Below are experts of layer 4 (counted from 0) of a mixture-of-experts language model. Rows are named router (the router's row for the expert), down (a neuron's output weights, with its number) and show model dimensions 0-191. Each number is 500 + 40 x the weight over its row's rms, rounded and kept within 0 to 999. Numbers have three digits each.
Before each expert's rows: "raises" lists some tokens whose logits its average output raises strongly, later layers aside. This comes from a sample of Wikipedia text that the model never trained on.

# expert 50
raises: "s", "ar", "ings", "ial"
router:480440485553478471490496512456456552537498492519525478454503532497551499440534554581523544509511457466470555520468569577464474444543413508450482513535533545516517506530500500502536484536490538550567537524595518509469566506453564558582477499571557466514488494512552506515438543423534485492498545564552477464534528469541470516495578510515520473512485498501534564432565401539448466523529492442491549462544468500454503568429534500501583481458552524499531499518526544558470485459428464447493493457479566481420487483508476437565557512538581518511480513526479488539466501465479532468
down0:576572528478534425510459468482545533491454454573582519507494546478495542475541471560560550560447545525557512520472577504382434483521612506508510535481545495487557469464529525451446527514548554439475514521450504558490534538447533530490527490524436518505558542539485589514475493455499468440433510532436421462465541477494544463526515577534508438516503438505511494491536437511435455457517479516496511524494443515540465460513537509482541512497487529509478455491440553494470507447456578425448437512493462489553496480458551534475457514493443506535544504485510498499491502497501480426
down1:515590512556537546497496580536500544398563491468493551576496458494498526560522499514514490545565490496505487442482532461473546534424461505473501448478480505490456535531487506509392467528499493496427522430475532557468455571414471565459506489458464482525527527469544543536492420511451431506404473520505518397496531468531544555488531518532506469482482424542523547538490563543505483448429484475503524499488482550560481562513528531492528542465509444473547467523446457484458506496483463504473541530472447489431490487516513557466479422442473516482494471425516555524532501563545474447
down2:517496495557528458537532423454501572587443532578441556475593413512547483534521488475528474622498559437544534425555485429484481475468426556468501513506522466528550470518431430501577525523523490521491487495549498497513508430507478524541495458533461450508447543500483466470535498470501470501510505423519499457483478442466507505589527508453461518515552503440416484466523429546553530517507491472518466489539485497485528475485465497507579553505546457528532534483590525508496488515447541497568531497514464512481430525472494512524466518558479458459491518510492529516425418510531574511
down3:465500446574495492530410467473528552515569463521528460518499543525452527486457503540417519568456545543456516565411553503522494476522520569478544507561531507459483458441508459496458497512487514553541529529560507540448489566482477525507537499479473448554479507513454508491489537499434525471458517504490548418579469469532509539490552536539496388530449436475504455507475422477495550408489498470554539493520504446482472498440525474549470492519590565509483481505425482429552528508519505486509496491546392500444468413489430464535476512421515467481536539496486510502488486553548518510
down4:560406525499456492468529466427537493490493595558439499497544502618447524502526528509411529554458503449450483550538504566532428464514517489490516585525521539504410504453557483508494479492525534538452478492463468561420474550505529486500534502524530546452517499536487467500495466476544481523460412399510481465516453533517483527464572456507476557476488476579559465517477518517478465493512487523579483527472477463504557475574540490511490596496504532402483516533477520527496481492506493520499481566583500471556557489470412554502505540457513537522479476523511480500436490478548526553
down5:509550481514465487433499471425518524470546524515520518470488499521492523558476440501540487422529526554574542545567464542534577513541568547452577562523563491559501502519548526540565498511490521535460453509443495451509559452533460446508505520449520468568486445493463462546470526514514592488514473489430447450510500556495477506483549483504453572553425484441456508506447444469540515522549461494494499492480548505524509509507497559449537554502483437562440534545445502489529452441536484471477497536506462454466534379450522485456561539485560492476466511440497483483566551511482508588
down6:483422484541537447486500539586461536424501538512449548545465478492492584505554503542465502551466493457548518567367489496513543509521515484589556507517477518526451525498598511483523501437498531537497464493518443540527523521451525465548512501505498560500462452438452502440520492540495488503490440561526501513407499499508455501507513484494449434440423495493521450576568400505462489441513564484498565525496447533556496484517521535510509470531475481456492543480541464526519513493474492519463414445509533446463552452549504415450604497531512522495521510486484558532538499493487504447
down7:493476422490511510425441454475505558515467439536572500508477519512482524476475505549514402450570496529500444542541445475475494453489541507485522520469531538415519507516538446410411524541539512468473494517478525557487423477458494554551535573527404528495494493455485466527506544528499498505532489511438493491523485502464584468496511440529501582473572457545502471461564479464563570515458565503427505553433502571530571433489487501467494460457515495464445590440460499506489502462497520527470541488486499556508496527486475473575473518488455486517432500446484544482536589549482506497
down8:510570526488541506448545599480447458512552554525525545415498489518514471516503452467541486464600498510515491464505509527542503522422488490510468457483451566575480502564519517447481459565494537539436538496507466512479505547505543546533493517466541509490553427466454531476442477462557464459462546404515463491440554508490478508509533461508487504464515423605484493616507451577475502566488505532448514496563396473508582517514537528440526466471560526523465470542473551514518505527509458477557487510550492519515515532548500488477451489474442449516472428500489519431557529539495508515
down9:552618500581484468569494565554551527585513458536551506530430549469457526533484505502493483517506465501485484522544576523505521536482536501434475556409485423449503508402539499490511512484408458601491419451517522517511550557524500511498555531500480453492497467472494478474492470526474541488538503523481555499528487474537460481453476420524449495481479504512461584535466446540523537474519492467443497512490454481512554453517537476480550472505468508464528436514531535465474510481573457557452477558560527541471413491452518529405503514536468563472465431480536551511499466485556515493
down10:588502512510512563556551445465522535438550457456483526511535450528479541465520501477434492479528498493529504500490452513580511457467483544491534477491510543548440469455474527465557578497486525455475545488515459562458469485484433478527491544558431498398489479504546560477534515443507421559478548421503540472415553452522476463534491537505439524537456481520470465560511563509541539430506489483575491465512500509543567500528520496515417444550539501511529446560458496523475499463552503481532470485526564502406566538455531517615538490499538555481483479459499515453537496525451492446
down11:498457467479527542477491491513539416515483462532506506481483469510523496515526523527497544588466487523486422499508466543464511441431448483417499475487598412478518456452534533491462486538472452564490489435483484494450525532415530497496484517443421431497494414509451530494528533470509555490584549481471499487452512495458535455469497548504459413412499410493506533499512491541530474453424535503464438409480534499492454540509528525532473451458433540534489478587414490552509536494450511514459493496514496509559497505583522444495527488497515484431541534495519522499480442561571451544
down12:556502471472502544566493478521491556508551438448498564497468443430434477540509448584532513519489582464512509561508507483532503527513514502538558509482469517449472530491491497461551515444541476569510593515506535553425431457530494477468584475474512524558568531533476490452466483481490493490464515434514529503463491479486466460525555453532517430410491530504540518470512553562509526491397526466464480505475456470567526504489521516522552444539444521522479490497496492534511478588570481499508435530509555464476470619555533508514540515483504487490509449446469468524602545522402545526
down13:434441527471597510533471520512467469487489582492460421523480450447487514473482524500452521492490555551479532563520470504517504462444477514551490518518495442468469502430525467484457521437476535497526505430572472652503498556457442496495548509510471479483468511462445523539491529419424458517526514448508531462474488512460470481533491527496513465464514535467497578517490552447524481513488477452598438489463530554495525497507533468545545468498530620503542482497504545519457480497469501526479514595463477519455517384503489489537485530531495495471519447537570488563443520556424538448
down14:432421513526507491476479515494506427460514589504577515483506543504546526426474498460444456405471477522545507511507501500534508442539507466465515480466474496496474493484552506487515442491491526491436528578441482423526504430542504369500491522477524577509481532483459468484472484453454547485552523516483499498558516498452507517453540466518477575514478452511538394516545487455528547528510440540490548521535557516472527533533483501554545467458505539496440591476528493461519575497507516505560546485473463356554487513524527541436432541505464466517529537502500516442567448501528452512
down15:501487434414539503505420559486545449495532536504514492508491526477492510397520496491475448494508470490479455476450488538519457496479454475520410448562546541485531512479472487464441477604453519475459523559509516490444462526450588537534500513537550385475465484523516495517478542479521509380502528495522517472465488483485558474557479489519517425566546485444546537529542493532427514497513485519488518401532539521611531536479484482534460482475566505482521578449491534546549496532485470482578531498490529531519470482458536493514594431492459449559491437536490498480480460549541510514
down16:516521472472474468482490552526583472555600584489507569501457494439511523560485467469499474495576502538514468514542524459539493506524529551402468446447526438587535447540490444503468491489476530381500458540468451534527582493493481425517450509438454472512568519518461573430499521444532481525513537418508552488487505535473480554457506539503506501499511518469484510543427530475471550521467553495475548500529532509532541558541454484534584485511511511478497525448503436548504513473506516470523496437452534532592541484454431532458462457455468538534440502478466525490498486532587500499
down17:476493549501416479527513608520510487507495544469484476517471532569480511486470432433523512540460457451469490406485441460480555454457454495485464453485531428519500531561497523519450489481475623585477458459540494468442456505463519513416530460480489489501538477474463473526511501490491514539517500485532456450515481469536560550433560560491538521443481523468476429529412511501455487594551497472517460477467530561441521479472510468486570444534498484520526481467476522520356481553454491545576477487518482481495520464515554508468500453511497490488587500490517555548545470513565481483
down18:466539532462583469405516472532492566506484444551514518475474453483507484494506543475500491487489479491494527492504535541543502545457512482459500533523477532457569539513471447491549471571519521547505533499423549521514446544502444507477467581478562595551481530520481519543535496522537483448492473543440356462574427534480512492540552544518468477519519555614521480495464478454518473568525574469489529497531489498568441511506504435463495500554434593491505478482433484515547468478459530556486505489547498499496441488486448528464513433515490486520473504429438529539462569532512487580
down19:503426592533538496474561378487573495518540561515508557473435515512502483549473543508483502505539505506469533487487444512498495468533476442539475499598514517532550540494455441517475555616501497533501479485492488517476549466533514525471543482486509511443499449524479613465511565456477486424481533507465452579479438533483461517461515471489498513521547476556511496444563479457450472403525468490484576504492467492499522521547477600470561543534543518495559563459494574510558523509548497478472527461450464552522524495500533466474463477509457553454476407531459504455462536550471479491
down20:476541440574463469464487499505536534447548440509443471522550546524525518450551527566535501489487520556488458491448442521554495463446520542534466522548558566454454502475578436556451530494524585461521494559460529496453519525492518512480463491524384507528454545513549502564480521535478448506487496614501443490507530440568481517535493528522595437512458448440546530513454531513451465555531422521489480448543490502523500499537464583518565559489492422552509478410483486553455509496521520437493512499576544471468500485528448558529508463487503468449469519519512479468498470475507501498
down21:522449414495514430497508561512512541492498609519519454545527487497454483491493467508397511467539433450516523547540501531495514490541530448529515460524471514508438457490500520415502521488544510476536471492472449522583542498539492489523519503558432500560539508501565488526526477538536524486500445518499452438551498478478448528423510454529484532414509429499526448522476539508472504507510480517555578526498419494509463463551509524513485511483452460547505545516470578441433482525558436558435448469435514498430594515475521483446442484451537501479467564547563509565462498459419532462
down22:527480524483488523539395486509463429584524559481576480495469570528510485552433471528488568515504562503549456538447485428418508403482565481501528593485433526472529477548463553518470507533515492470504528502538514521575524536490533488552499524515568501525477529462500555540472510497498479498488470522411506492484513446546542491554519538411516445522533519510438498475515481471497508483435486505528515458491481474442480495461559543471474516484583515557463470508497538508614529514536469434440433531469502539505510517445493501477550531519484491502446397570485535518471478542416464440
down23:558510559523563454604570502452377466547457545512467513499514496468500556586524441502443516544557562441481463506486476502543534529544491463479512509484470524504473566525475465461539477505523477500479520501522503468447472562520461553414524483542503529579533506512442450478486511519504426481422498484555557500441475503462485518506475460498514436473526455511513488528470489409574481502526501414533498539540469491505550588482500494534480509464541563595506491518501524575509486527532524611424518523556428517515546495536484498558552490500430448498471454539524523513477510465471520510
down24:446409515516602520444544464516445505557510491529536521548475445487484517529466464474513525563489490497532473498481455515597465570540524502530443483543463485457558452521521559476529466477574479474540453482459521455542487514493557590592448442567536433498440468472521467470451471495547528527451459477450532471485436516550411574554440524552527553497506535469503593502478459484436496484555458457533503534489473467527530531470463579536475506484504472519497475450508483522513485504421435470513527444518528507524463520526489428445480488526476429525512549526512486507516492579452502546
down25:469501463500500538489507425460556530511407503519502510479567466478487538469541542456535471507465530531504498418457466563516501399475469494548546470578500509501496483503516442485508548487486566486481487538523431489543501558430505549524455560547494499513523456486483401487533425493467489581457473485536507469503480558455573517496481519507518513559485582526411422485528534521453583457551443555518524545546593506488512559587470479471425467492547471531557476459513480529438531494488521527465548497482504546531583486488564492438555518476438461501460477507439479459510473513491483471
down26:466540420504488521500504519525489491492468449486531581562530495500534547456512468565522580464477495468491526453536513520486475486543495568460485426449469479538509471485477469485550513493493569465570452440512480519469468465528505499481521449557450490430514539539524478482516527550462550526436462489481506472543477538484514520521513507528566498516479545533501620477504491469468524519485546495484583388511461539501475499495565493442563530516563505557557447554496545394478490456470496540391484528444526497457508516449519588574441537504518530442483449510431413519563529459466514474
down27:525460466503459457441479421504452520503429516488471527446446512491550532450514575534540473492532494577525487509509502514548518484500487501415496537497429534512510528464419522385579490435437560518539399503549542461471490455489426435522511453556577498463506516513470505565498499481517513600546502491511410449453430527476421512492532492514474522451510515492534475471522513508496555537502561512502534484486451505506553597482496481446546426536516496447511572547532519486444498485497523488517517535539521495485520457529489489518515576503543543518450523495411456483477543535472429450
down28:539516480548558535492534524440520492429472487496498532527467524504496537549457543491446499510460502588476570491460472574493531475477576508511443491415561510474503535554574534536492452519508574493502485497486515499466470430497472479430511486505443532557440492494458490461532550519519498559484588464536483480477523477470545463550531500557555499552518567423597537433471486514556498470500518458520456483468516459501524483460520494437552544473488505442499453431478474372548570470548539571437534467470449518516550476466489569443460526508458524467520532499466470490541588523491529490
down29:505467481537512488500481417515454474504468529521502552503425524493512551520450515487519498490499451513523517475565443496526498515473596500466516594487517462435610532469483433530455555559497493597461539471436512496490489448500377512424458469568534523491467426472512520545523510488503502496490511513512554511464506541488546477521481447515501576468495515466499502493443618495534467491517491520442474463502488555531565493543461459490426518530472510534464490512545568476503520515548548556409577564532478481480473596503505441463494542565490439530434497482534533473453464496538510550
down30:441574518505546502553546493479467547515514460416512514448485541506497501488533491513529531495533555503544505572465464560459470534506528475505472549435493527487524572521505443499466435513541469501543535544473533523525514568520475513562525428403492521520506556459542520498541494563469401492507545501479539547497493465556459469515513573483573497517574532431466499454541569540444534427488530498524493523520425443518555412495498527525508479508492406524474470518405502500492557493539577471493486514523485539515491489521526564504566502520599444474509480487411549489471498470493398511
down31:537500460508519461513593486478457499534406453484463490549514512495451490524538488566582545457527460459529553478463485587409497497492487470544485530478473502476513534544505484546508437546501495539450516426469563465491507543463567537441509474500570529557493473565538451519548553512523398483496518534442483494457523504540487524500502542514486465525491487487482456563495486599480477520482596585489554551515459439541502509501523480586540496510543509485462504488520544521499539421455549484574539504510557507455446474531463445445523463561523454507544460475549477536534584431511546521